python train.py --experts_per_token=4 --router_score="softmax" --router_z_loss=0.0001 --init_std_router=0.0242 --n_head=12 --norm="rmsnorm" --attn_scale=0.177 --tie_embeddings=false --init_std_o=0.023 --lr=0.00392 --warmup_steps=85 --decay_fraction=0.901 --doc_mask=true
Below are experts of layer 6 (counted from 0) of a mixture-of-experts language model. Rows are named gate (a neuron's input weights, with its number), up (a neuron's input weights, with its number), down (a neuron's output weights, with its number) and show model dimensions 0-191. Each number is 128 + 32 x the weight over its row's rms, rounded and kept within 0 to 255. Numbers have three digits each.
Before each expert's rows: a language model's description of what the expert responds to. This comes from a sample of Wikipedia text that the model never trained on.

# expert 25
What it handles: Sports and data word pieces
gate0:158145124130105138097096139140068132149161117114206135171149090111097080061106170123142075154162156109154175111131174152107117135091107123160173148138153113086105140156109104161113122180168138173167109175125108096152102140158082131123114074192149124138179081136092147145147168110111130121117103121175137150116154125113143156161187117093178116158139111063140099084204152071092154078057228096153119094151128178099059127181146153132116101118149148096113140105146093137126139073160113103119132108134071059071140178115125123103130141110134092077133109084100134179078138159108119078
up0:158138105209139108127113093134123147146093048166146062145095112113144115127141156138118165129162162105140159120098132150149113044145131122115081076139178107136138129076145100138151168092115116112137112189098166065155111116160060120124103113122115099136124092140152101125103150093131133138125117129154136111082164110154100121124036148104181149109174123102133151140158117176181153120119148131117171079138125157137124092045151120101122176103162038197161135131145127117077115156138131128138037123144106142073101129157137188138168161144100122043090100147083168200180129169134140165
down0:107139118109132068086116147149086098132152094132157108163157111088134103083151178101119083094107120081068092120094090143135167180151107120163217162157148119102085117127133100118139139079117139079109152089093151107139229158139172105108087130175159110098100134103118116167082160149112165082144174134160173032105173153173113139150146126147137130114154144164081159056135178141086128131103114088146118117052132064088166133146099150123122156125063136090131123150112185134094120093154134121177151169156151101076162107121107098095147157142087125201154102109156137164138122152111129073
gate1:111145118187130136169169082125103083097136166137148109146147131100115104131129123151098129147092122122119115037082172160050108178188138122181095125133122148140140143192143147082103113072173126076098120160121146173131132177110195157071109139121138144153150169174114153140148164055058190136087152223147116126194145055166122120169121078133090114129140180153174139204123142145133188186111167152114125120156153118169153129097097123152127132125119160110138148115164064149073151129185110150151127170145127151140132150137141158075121108122120115149178161142132168151112139160160102118
up1:124160116113122137148143140139100142173170114156095172136151126096120096168114127170152108047086167149125118122112138173136138126176139161123182121147128126084174097087108110100088143153123150181173146066162086160113186100158107156076105143159145069130155195132093114161185090150239090132069137077137116121080098158132173164148178089125144110098106112168121112129121109130120148152148175124154086132086098135166073130091188150184119149112188102158109176092150142124214104155105097153109129151108157124193101144160106126128092171133139107123108070118171141063153136081144140154
down1:112159138159093092105150109175152136135156134178123080117147151126100116124129129107144128097163204164115168104119153056159078130080175135188104062109149129179129084124093113076131150166127170133085121091204092148144142135092118075090092100160174095147106156126094143125084137144159155139110139086095129106112108125195135186113196082117132131080147163172124134090103057172115123095155123093175085139082094183162187104148128131143148101127155112134108148145151127122093166141128111174152145144138132159046182134134161175143169111093118118100118227123117150100136175124170176086

# expert 62
What it handles: Word-final completions
gate0:129159127135097184160151133171136118138127100145123092099168084103101094142159110145121140105112158144175099113081056146197084126148053174145118111088157100115108156115145090208117117095163162177118147090122171156116148098123192099096141105138135183092091055088118126097146199151145124128132169124108113092170124173103115193111127104104134123191119150167158114163139103104130215118184109075128088167127147113105101101110111164148171114120138133112106107109143173174171116095161193159138091201165147151118197094143157194134104154158123116151130121135148113090112103069077101127
up0:134151109088211181087106098160079144137164076144089170100148120052173124071174184150147098174161138112150152139152134126124122130116135088120176139118131081130097084167103122095151113199143116129091117100174147142190124190131148140133131115155156131095090108148157126159041117149120160148115094115088137157134102170129197131171101116061077157137092146155117146144178123101159141098127141160099158180147131113125155089148115174126138117102158107143102145134096101162145112137166157056119138102108130122102119137112117048161102175147203114130066141048139164156173168135069100152
down0:096136094166134100061144144145099063115114156124124079177100142142067105145112100140127098111163122136143161092066119105151044146136212190133192144143085117131074178125171107120132108157106169127135110102109148146175120144109142181129175095193105103177136109105177162167160149126164157149151106160084130173177109165146120200134159111180055110126117165086096182073142121176100155115154150157175094168122125162128138115204146109128125111094162148170106177157106114151139140096146149117100125153071119072174105127137100147090148149134184167126121134121183135124157117088090103153
gate1:120063120096151106075240111127142096057117101099138185172123127146138152165174179093175131110131139138099102151091141097116194172157138129203115126110085136139130123145065141123113135083153119144119122135125067138091114191109109104102149129174119187134143136112158080115082127118082080161081158157173163071145119151138134156184146133168162132162179091095116141103089135126080170168182115099129125124166143146109112101136058092122184107144146165129169092142079111117135115148102125080135138113117129151099059171127159167082155171118150128171136168139115198124130105176136169080
up1:125164117147165124154118188114144185152099129138135120129135149141153102088156129094048118159176177142113111118151069183171075206155108090123136158146156073074079114128147187092169050145146056103114131172160165193122152154123094146185137134131077142127161100172106124121157106168108180114202152171095102167141109132097130118063163150142139137065156141123127105128158167116130140087106165125164097135172146116142135113182084138058165097134133121122097138120195124122114159151180103077103117145176144109186115133110116122111072108135094119116136123106163171116170131194133172122
down1:126066100151155169120122182133181147121109158150132101116173164132139138103116115146107132169092109134202154127099144076131110143084080118136130098097098152126112162092159095171159128163118109095064107138133120231145170137131159192084157113158085112056076123115094172163148142120119173113140084138143073108103108055101088154113077127163119158109105103115122110156090103087142196082057147114100097094114137096112093124084146141133089112120123107178154145147143124151138195119175167133142146109071116152120091130138140093130159202109055093136114156098131079081094147110062097094

# expert 17
What it handles: Pieces after initial consonant
gate0:111092110197128164132151138130034079111110113179154115114116158114078117150090103161111204113186154123195120112122109141115146157160150132106194106150100146140130093184144111095166093162123113167124195122141107143168141173162141125166126153117102088163123160078201084118144190150141119090142078117109076172129130148130149147092140122123103130117094131144083106209154129140168182199053138102101110169115092127136196154124133123141053083144160106096158123124100133105074172124105083109140107142114145110151093079126098095158150105148135203133108110129169183134172133084132117139
up0:105095144169178095081135100149142152131077083161103118113077099160104095084194101186159135137151126121108099130145168123092156111102149100165142074092144177096142106118132135119110156147089148149098049195087120119056161062075130179128123069160051162100115113156143157168110118122097152172128146122196110121151126059139158092066135132116092109129123114171123158157104121086127066098172163091111147127092091125105178131119146110168157136160158082174124149147115066097084133139144106111122129134129163143124173131095058114150071090138147094115135069084164156115139137101124063113
down0:126125106114111107157131127127163174134128099147150101092076102144097095129175077128110150160171121117087060067129122150131147147130139130137128181138088181092089082092098113167138111088074143111110104170182150137130163115112184137176077172118153112157081158105124097147127125116102137150136078170165073133118138153059128126147122165120112097162149098085118127163131132226105140134129144126108117129116054085047163099175147180094126107139167147179152154117129126109086132125124152045130149159113091106135073127153195094101130136117094113161067179188093109182124131108035107164
gate1:159132110139124087141092159136127118116138092191125087095203116171109138132119072107124112135155177109076147097130157097133127128119096084183177147109101116120114150160142125088134130067140141161083065108187158115147066141119172148172056105150149121126104141140118091128112103142122100085109103135114136103128138119121101161159112126102078109106084088165136143113163093120141154108130109155156118146110208173117148118134148162165114142106043167146228118193134195178204178126103107110114141086117057077181103127118130133064132059151193146130141109132114130104125142104157202114
up1:101111106096133096073142134064175185123124178074113154100189148127124131144135043103055130111089142144098144159115129095139120137088158182129124168139112167088185186124119157150145123152160157128109031158124109133147108113141135138166126115096176143075116087098148120104168122086120100134180124127097078089113131131138152143115120158160111094184166118129125176137133041140104128134199147162105147099152120136088174070092132050124103118055141164138150108129151111101150087097092111145095130136121112087121097143130115142137135145064126082115200123137058107147193137094075082103
down1:150148143079075092104096109126130084141090130118128163143151155075129142120128092137114132131106102088156080091173124124115158123165129100156089164138161126117177140134177162107115114182146121114121184123115125087094102138126091119166161047159137106142109098143173086034147112139081094191137128168112159098137114152119131134176103129081127100045109121088124184144170120069095160120126038105161099125104120139124090120099123121099109201076092144126112120161089108115143117192114171153119155131042106085093126082052150098109147135151086136077133118077139099133181118193121124185

# expert 52
What it handles: Word-initial stems
gate3:082160136093129067127091208138114153077110165136132162153184162076105110100128054046086137112151116128203090137143089144132121119119164082188105079153097083104169176112155119116176104162112150167153123117080135215099150169090128124146162126155106123104139098125164061148106168096096095143108109172118094104091110150166120174152150134141163166122113134107144218095131144124115134056148099108129064141166115167149202132046129093118165153090126128103137102098081126146155115119107130145091164104119075159132137134139109141109074099086111151111113183125109124151126129166105124125
up3:069128165201169116112109117150114123143112143147082138104163119099081115098113119062141154120180078163150116102107085160178136137088152139103122096115108148196117098144158113164141108118145173157135127147123129157119102143092135119130167116202163141092165161170175159120129106139167189116088117080171159073178180133130157075085122136120150145118128169130162188095114120083103114132182130101070121146057067135167134170167142140141097111162136139078117121124176152137098163101127166142101124144176037132148113153151182138149124101127178071106137128193123071173134041148157109170
down3:182095138103186108106129146130142101152111122070093089091184144087152077182139019132142106145146139140138164135155156171194154101155147090118139123132164211162124133154106101146098095097165144127125087164101087104132095139116165112050149110127184074163144082144149064219186087113144148095102136119112099197099133084092125113106154141111162134088146123115104127087155074141130033069112179143103083145083106164131113127099157112116166105134143159113157124170098145159086124139110097148068160161142082135161141157141096109098161111118106146148178138119136153122110135121144114139
gate4:113088123170132117131083128114114170150130129122099162142140151105142096130120225102143086149106134105111153128156082090131131183129082087030157179143151146133158129175122099142186057171153133138133144104156162121142104129139091110065080136162130163138126119160102152117139103167103206090116112158099129158117117158020144090110123150094121149091152073135126177104076141135106136112110126117120089098148115089124132132105190103133119077109129140186144138116137140207047130161144138104100114130165102075138147115132133057088113143204141142153179161078076137111166180158090157133
up4:105072139133072158175180097114162113094139126110115070162137125153123177168058075064107115124146138098117128137120182127116136129133177131139108087147115135094136122196033079156078144201149165140133090183159112143120141132142128132162159099164117115129115150154126097080141154138126103127071096081130126133120120131145146153094111101124152152123088082139079123119083054123148079139122178152152178110131179139145172083127098166192145145151128098138140092159139069106128049180117180097102150113173164120118173147119155078148095093088223182152122109142128108145141140182116156154
down4:137160101048114106128145187092149125098155143089184174128138153124166121132156142106145148072044094151125178132161144125190064116108085155111102152102174140131192098143160138161093112171167142137130180065108167128099137127120094138129161123154106123062132176136126146096104097169145148099170153175118119122106112116103085098129088151108187129170127123162109156152163101111121200135122124211129062085140093119123187087075106146086143166140161118120118185079133081196102138110095117195137151154098139128070165150133075150103159133096121147091129171126098181124142109165147125165

# expert 2
What it handles: Table cell values
gate3:186158104092180097097099098103133111128130182088101109183180099131143103147134109099106136071116115124131129109158131143132130142182069138100162153058067153152109094120109076094145151079139100102100130083119114140091136104064106092188054150112105081073137119110178054113154122140087150099169104084140135178128096090088125142155099088198181147141173092112131155081064144109174136048131178121113111094192122070159156159117113108097140090127098091106091104167133129140143208114128175119107130120110134114144129087135133088120126156129088124124144049152130166149133153161116148114
up3:125099092099140103121133149122138095124124099068085096103178113125115128092151148064154112127076093166183165142175136112142131105119153120117143129064137103115143121139115216121125091174078175084157184101105149134136132131095099095130165100116140186126149206102104081077139136089131146103134134067139175103117155156158161142171129118186157109101120099113172194139106127138114100098195133116159123098096057119166137068108134130121130141116157134095170140108112104168078181075097076156036117116146156127122197151184137109088108108131162055122161123114168085123092164146131084082
down3:138177142050099136101094130089175104186141109138113112098128088108153110096111143119151111140128159184154105198084096143139135123121156107135130143117143179142216112119100120116145133085030175115144117151176129114124109089056109094161144112109136150126138132097093135175090075124149087129170130123092146142056143104142148188108137134087113091083169102139078108156092162152153158077148153169105145083158165163138073145068108121140121107109147099086080173117163145143177117118102158178144149174142115129161077069115150135097195132126143179093152104101158119123219094122158090093
gate4:114136104113135094118137147167061112062120106131094097154096118136116143139159131226074149102159191163189141165128131098145093153146114097091113138103155124134071115124153145089127151139112106106067149157130112097124078129115084156111143111082127095156161160149139129084155134058064159050081100160086153119141078189142109160118112125143107158138147114133130057158107138144119194077176152078109126136182103058128164153203110158140147168144111151115129102131155066161104144101120101140161138140119057155117171163136154158155098067161052053133151125090125144127118103129134129131
up4:173098112074129124186070176122161115137129116096084146101169181077125114085120131108082075140151121163129125108145076093156119191092122204100145163170182097158160104139164150113120100132122066117050105161151149127179101163136084155096164116189167175143099138066140165110142194143134099133109131116110117127129080130119141158096130093162146095151178140136133139172114113112088124089107155146134105151118125124118136150151110146047104168155111139196129059089120120095127021117198131102093082079122155176127130136193143092111079103100103148147135075119118125137130127104104104139
down4:119161110116113116175169086119077118115081076165161104162158122113068136062093109128114120167099176142132165156139151117108151173115135149137135168187135157115097111149100146125143019152076114108165155130158104147178155127138088104135094088103140093183146188142156097168105115061095100141101129093057146070139069165156113134138127092145093111112086076080161161171125112155113096109140163147113116150141071153155189063147097128140141090169120143099083157142179096154134130118115116085126150087140131169172167165126100170092064162092137167081118119137180109137120154173079109098

# expert 18
What it handles: Number words, numerals
gate0:170134109134136137116094156093100118123150059150105145097118121159154092143092135128169160123118115128051126171104114120149124147133150130147140158146137136144142159143094143140115132143136097076139109092147124128070093153169174135106098168054124133097129145175014111147112183155130081121185149174200191089130172129154131137152140113173122158132116165123159108068120150111169120126105140168161162177186196178126086138101104141159090097163132089083110109109144131064145102085187148164159090136156079097083162110108130099064180150157086102103147154173190087119064105152156122102
up0:152086040188096116108126118174158169164094125111145096169088145110094110101112145155160119137121133110084148176133126197114160119166174169107116169105133093115113109087132146100093127144102170113143131117096116146123116141125156068124057185133085142137089138128012153167150132133120146146201076125162151119142130136124099073128109150127109169168115124096149087136129160156084071120152084126119088095153195157120157115169135125121166127136173148099171129139090147168154101135034179115103101067107150125138158119016119123107158119073191154118132107118160104128086142137128122095
down0:164141128148176111164146096100140026098127131109145109133147130107135101103130119094193141117171118109095101123080144152177134093142135184120102121147121117100084145158209103113157160145154142061143096168117148135101117064119134115136072132043079096135136137139131084111110128143109115077114154119140104077101106098125125135147175159146164090119135175099160166133138146076130193113130101168160171115112107181116123141113090122134082183144169129148086081048140088139129119151147120169133159059039030130101139140071114178122137168167125138111080163126142067093094136129166130116
gate1:103077097120084154120137175186101105108150106193119135145181180138140120087155106148107098133100130113141117078122134117149041125118144154110117118164120101136153135141154092122085139179134102174144123185114123126173111079095171107082157124056081117118043088125103158153112108147106183103129114135102118146145103132127041081160132118126125130071139138185184098113103177079116160104144162117099164166144084157141141143150123148140183155120144134119086185144124199142137153068100148142093123097137077036179146194142137132096106183139130101139135107170112159192162101168155089146
up1:127134106138058109116160129090068144096112151125150157115126120072087110163127123142202166159115132162156113061093128102103081093098133095120118130073163165086156158131122188144085150106092078084119115064111186149196122130137099110208105138083092096122102113122125136170060094116112182153140128122090213182103162125130112142149156105101103123158169132105115151121182081155109182166118054120120143105193107114168125137141086068141122142118167104069158103103118126110087167159164080154187112126162130074141150156174118109165084123139144134130075110178118159131121165111141154122
down1:104139135092146098149083101148105102109168134117047132095094087096151205094097135070127134149135145136159161086145164139085180159181139146147097144166167138131151097175167147165146119160165141099132122134092156128168090162110103181061154168149084128123110072188153090094136174085111164122169141113141151113156128146146112161191203110103123071124119136159129184051098105127101158169109071184136115136093133159093149204116141123217114195118120101141130139151126130157124156125135115145065158114150083162123162112130096141105151109158092137167113114163124175201175106139122149109

# expert 15
What it handles: Location prepositions
gate0:146113125213139168096114149116137155113177162116169136137108127127116078082176111104149184144169107126110101171040156153140138186110158172103145177091127098127155159178153156158180131146130139115137123140139120110094135131116087109183124197134121170074182124144131104082099121170120117108141094135116120109109110128101109083114145155074112135072100095153170095153120132149130156124134129080144104118141076162194097082080119101118130193143112115163046184137162097067136152137040193131150093098133109079171163078143122179177114144173160150108130120085084107138175108149145079146
up0:128065127115131115130104134092138124122184110066166151172122115162086075091151131063110132136081156137137204150107160147153154153123114110131178069138080108158070116129172118098185089085124191147189247057163146139179116135166133090134123134132167089149151121126098138092126148103092111122073144122097205172063134156168081144108093134186123072133130083103133141105143137134134127106124036128139111111098145150107088135130081122128107138111124126137117118151129116189125129107156147098180132119200116177130176113093093106081165148138140166145105097107165156153141150141168120108
down0:123174075169117137107186105176152102170154111180179103232161143145157122123115084078069136180162085146111089117086126150126202150126132132146155110160129128168110174115128114125150082150104167114184165173125125120101085143163133147160156139146074171090144182181174107138135096121177125136117154129144113032136168118084115116111115101167186170161117099132137121150153079139077128169126120123083092088117120097151102176159139069135146166135151149116121123118125129148176122118119111155163093158124121116107074140125195099151050135093159087097105181160116047103093100135133126117
gate1:127112175137125148142144135139110166082127069141136094163124133111114103101106150146101096136161155110146145113172149162112172160085134108156124151133101067089186124094149099089131160130073180097117150112134125140184069042130119114116171120120180074070162140110084123109114165194074202140059108182119143158094086151087116154124106106078105132138151066177101133116137150121135159142112151141070195126156154089140084121149131160082143087090126150160110086111119115101148076083114122157138029142165108139136129083152136150123130134107156131155100118075157163140156127210101211142
up1:126113157139121085142107134167155052097127158154123164123124088203135123161059158124112116127126162126131140100189170114148107105097119041100121145126112113134112114114136158134128094140118175118054119129136164138111106146077112169124073073153150109134178115154081106172099140151142104110097120135130126140149144132138101129158181137118079136157108163174195155098106116123164156110089192121135128145117141110098078196114147165179125094107142207148134160142098152141163081078051120099177094154127143085141117198134207121090190147188164120126118063151097163143057145088086150125
down1:178142151117127136133101154126143100144162179101099078158086061147146113148149155186170131088169112099151087114175117157192108087133149147091115125076118164132149068142126161145114106112152100132163130103162139146096186146108088109111172113076077137086092135136108095152115148081066158070153137064137117150089160047087161093118183166107091101106114120151078075196107122087102118107160132178171110179122149139123117134121174120138097113120171092107060119154091221156160085115133100093097119082142116158106131104171077142116077112144112117170088132122127147143125175106187101104

# expert 10
What it handles: Foreign name syllables
gate0:139118093185159124145172106088100169132150183164160081205128086120118138157150128121141155080122143100132109180118122130099079136081113155127120163139083135145088101170157169147141132102159157064138080116163092086097121108083151161159152104094120091070085112138110132131187150177141106105146117066176137121171166125132121134206137132058135225077136105118157123099113144130174127101176103154154112108056114134092085170141073154142072140152124102104163133123090112169176136123108116194126153161135102099117090096129176081117115163132126106109088126187135052185106115084148148140
up0:136123187116157134186172141098130153089124095094116140087139127135151181132120169103151084120130136116086149169126126131083099102075111107131180137101150173132070105133131134076137047130180134178175107118164074158112138130111119142142163151184104145105155184165147160134086142144110052160066088179089098134118055159136135133157137111190145100089140124164138154097089109149132118148137154136152112170096121136130091118150143146167074086126188123209151080118074135083154132081044057138118104133144123184105117159130135114149120197136116130095102124097159137135109129044084148088
down0:174113099120051149134120132143185140129132156139079052122087122087116081166089154162124120133155128105140129143184156127152172103153113127174097144142161117119121146153156152179170105103144062149149152154116097093062139100097072101140122116132080093100121155106120094104170103098142106088167206099165151127081083138133155074120136153132152109146114107157115095111128127107160154201138134218144118152101158149115143078080141178163165153177070158098088074111114187102160132194122183153100137157084157088163130109126087152079170136100106184074160118165117142140178099106163115118
gate1:188141108110164119127108066139113177156120095191144102176088136132143096106141137098119131175076160102107118097140184148127155073125147111098113096146169110111150167128069202172143100147114112114160145160155124168113103130115108117178192124114148130126124171114179075129125113145093095169155175098106130157103151139167154119180108139114114094091108195141147159112144147126071095109126093087121163139168110144122070110106161181102104171169113118073173132081108115078131179127090135138190196146107193121134171101156136139169098163120166115126187164192143203193151154138169071123
up1:070168138195159103111121105125082113116113075088132115146140173100098132135139149207131081176135132075059153132073139156163104095141109096101153087196076166146072148130083119112166088134158151151115138147151055120047089122119146130095144133109080158129169131091095103133209062173113114135156122179142172182114139102121155143154105145122094133126154105145103144165102170109132116147131150067105086136218113082070087174135100124159144112109188129176134127135103146119151107171138121122140119125149169077145077157148128159130124102176120137141107118085060167185166133140123131127
down1:122123134101053120142092153169099108159122062155122115168129146165137151153080197140174097138103107145087165153129126162156102137067093178132082065090130143121125148172127126158129129118129152142163091119141097156091056094189143203105171151130170181145196119179125113128131204083096113111116153133172170154138099162120198092139146128074093089166114120140166132111110101121111177174137129144087071147114160141075142145058175154142135122154144178154127123128103182160107172156111129134166141114098155107149157072095123051122153123143113153067091156119154137109167107148177094150

# expert 41
What it handles: Infinitive to, prepositions
gate0:093133155150185117111133154124200141113142140141188123109104115162165110207166134129206089132185131155141114166108116103162167117116127079110140122152139179147142089136116139162105133175149106175125118088144095071128102165063119105150146158130083144102130137126109079144122088078114148079200144160087136109141142142130141145134126072138170089095107176190089134146083149110092101118105126083061164190163109197097145087179164133156142107138057086118103067156167137120137190070135196145112103116124102197158124119078146123122108143132171130149165120168162141153093119088127144088
up0:096108116148190198159122105192177189073184145051150130108143140148121147141112082138097186126140141116077094161128113144091143110099081119114095160088131166121103098069147114169158150112146158169180101061130084222096091160130114064105140157132122120124094149066116154092138122144145105093130139107105111139150131092133077132127091146170162135121120082097142148124166097139152106127114161117145134210116124178177076177124114156177107151137166098174185042116146137109139132117170133180112145119099130182111148128176139133144110135086165109097112105086168123107112137075126087081
down0:110197126116126131137154113112089124093126161100148132080061120073158073086089085063120132180149106126132127114180070050066129166145108080110146136136113136117121104128143097127147163142068136101134217202139166129143124077147131158131122134101119158115107100149063174123095114104169061134089164100148167174118149162105175084128117136184157199141176165177110156104116151160136116154134089171108154105115114035144094161105171089132115139098124136127167158130139110143095080121134067099091134055087095122125155125119111152091108129159086187092129105164132091139121114121139110148
gate1:150145159114114109136131116104061089136108138083140207123073121119113141104113101073098076149148141114135144069106114140141081170175088180089145111132110130114128090164125139121100091108112167158104142113128119122139180149169087070159169114154132144132199173151196142146125150124163170072167160121126137093123098120044092106159107034092119145143068133153183091209080179120113180101139107111127146077110168096127137082141129154135133098109107120134092072061132078165131173136106145112174153121207090099173124141106078141120160129168107101151087122146096130102157152154115133159
up1:137188131135139112107188136125094182110152154130161101119170183141178127184105087079143120118138144124134148092076117125158138120104175138131089204080134117132163140130139155083132144116118125123062144162162112119169193185088132129148175124074136131137122123095142113115163135143103159186174089133115173104112145113131038147115123085138082139184135140209072118155098130112172064114130115148154108143166116155167144148137140077138174119131219098110160156133091061166129087115143162134140203134136119119152107101153142108092185164082146101125084090083097125149115051065127138125
down1:121104115124093177112118101076127120133137085172092081137135121090067141114103142152144087152147190086141119099136119143103154145128111154072145140106160152113140063133155150149128108108133118160097124197140134098111186137144141117115139117059135150169137154070158111097122119110088124070133121140104216146130142156120067174170157111163091196101096070090100100122110126211119132120130160121178088146136140100213132059136110145116134116119160117075089097159173095101143141132098105187149112122140110067099163097114070151111122104087170134121116029041154138169096144137112084133

# expert 60
What it handles: Institution name words
gate0:117151145148120111147160130137135212078114146101125138108155122119102104165190142137107138161112177102130070089179093112109114100132163171090155083074100179145123175116078143137146049112127091141119121144136144172105147097157099112103193155208154104108083159151095133110207139149069193131144121117168111111112147097076118155106119168146170144163125105161103158156065041147161088107182176089114163112156130080140158157105125162086154127086151099116153169166061100058083151154105124116150138136111129094087087142163122125125066097096115127137173134126119093125149160104132125075
up0:107105114132140110136174144179085112167116119162066113161112096154145154220170132080134111107076126065108040104142104141119073103097103109151156105136171162132149096164119119124090110141106121146100140171114115098100104094135122179149163125098183094177151099141101137125130164122119154151136133052148162058125126140081115114152118125054119149167168107171123144083131164054151127118146166097159110156072133074140158142149102210197139113120114150151084106127143149108152094164166167154147115092118205170124112173171095154161091080074119096083160144195134125106123136131095142137
down0:144129138142086145095206123107179130112125160125080152059169072139117128149181159105134120123060182133071130155177123134102131129134164115175179115153131124103146100141177159137077108117109170160119103109128164097085079083144200139120064107121105200053086125094133102112151153161083161154127112133134121190148105138149135126147079117040121164168103106051097131116119158104127137149152095120108123094152149105128171136139084138120100138133141196099108143131070073158181122123124092156075140108117135189149091116106128157155184115117148107123131183076093095176129192111097115157
gate1:160086154170123125155102158165102133190133142184143023118105125164075137107208071101115120059119101172113157123168104140043106118133075161167140141155147156144126154127076114148093130138168121103126104116110084112127158082107084228160160127173101118107096134087092113139136174132119141128158081142137063131096126136123102127137088132115150125112125110119136065182113065098164113142189156099164090112100185124104160129193132162158099122120102128067126099116160113109149095097095084096124178149138122132122141135062148118114149116057113144121152111112147170172116110056141125154
up1:153114108113164080125118125126133117190163174077128115100184153109091094177117162163119102153116173184131163139138107135172067146167136157161043120134131142149070083131106140085142097156120073127126131159116153121119145065174095142175157171057048125112126182150119170147135130100100150148105110148129113044118154107108131167189123134099162103107150118127086125160156123114136081130069145133160080108122122140179083129089172071189072146115087183122121169108120122117179166145044134070115158097168129090147143149105149149117102145151108114123184104115133190122146151141098073136
down1:129057113160153131064177171128124172099179153177119114144185165160123110145177104118102095082102115146159131107136085154082137133135072129137140096081096142134211088168116128046153127089099157139127120069098140145167173110095157126127072126115148082142106112113152106125067120183059150179102145147145099132124150138111138173080117120121106086166221124141187114122084083111172111139104146127154121099091141129140142115161151139105116142163096163126104098174140116132131200069130096103076132116135078143076080149129110151113113153104109226121114152154066133095118101117084163120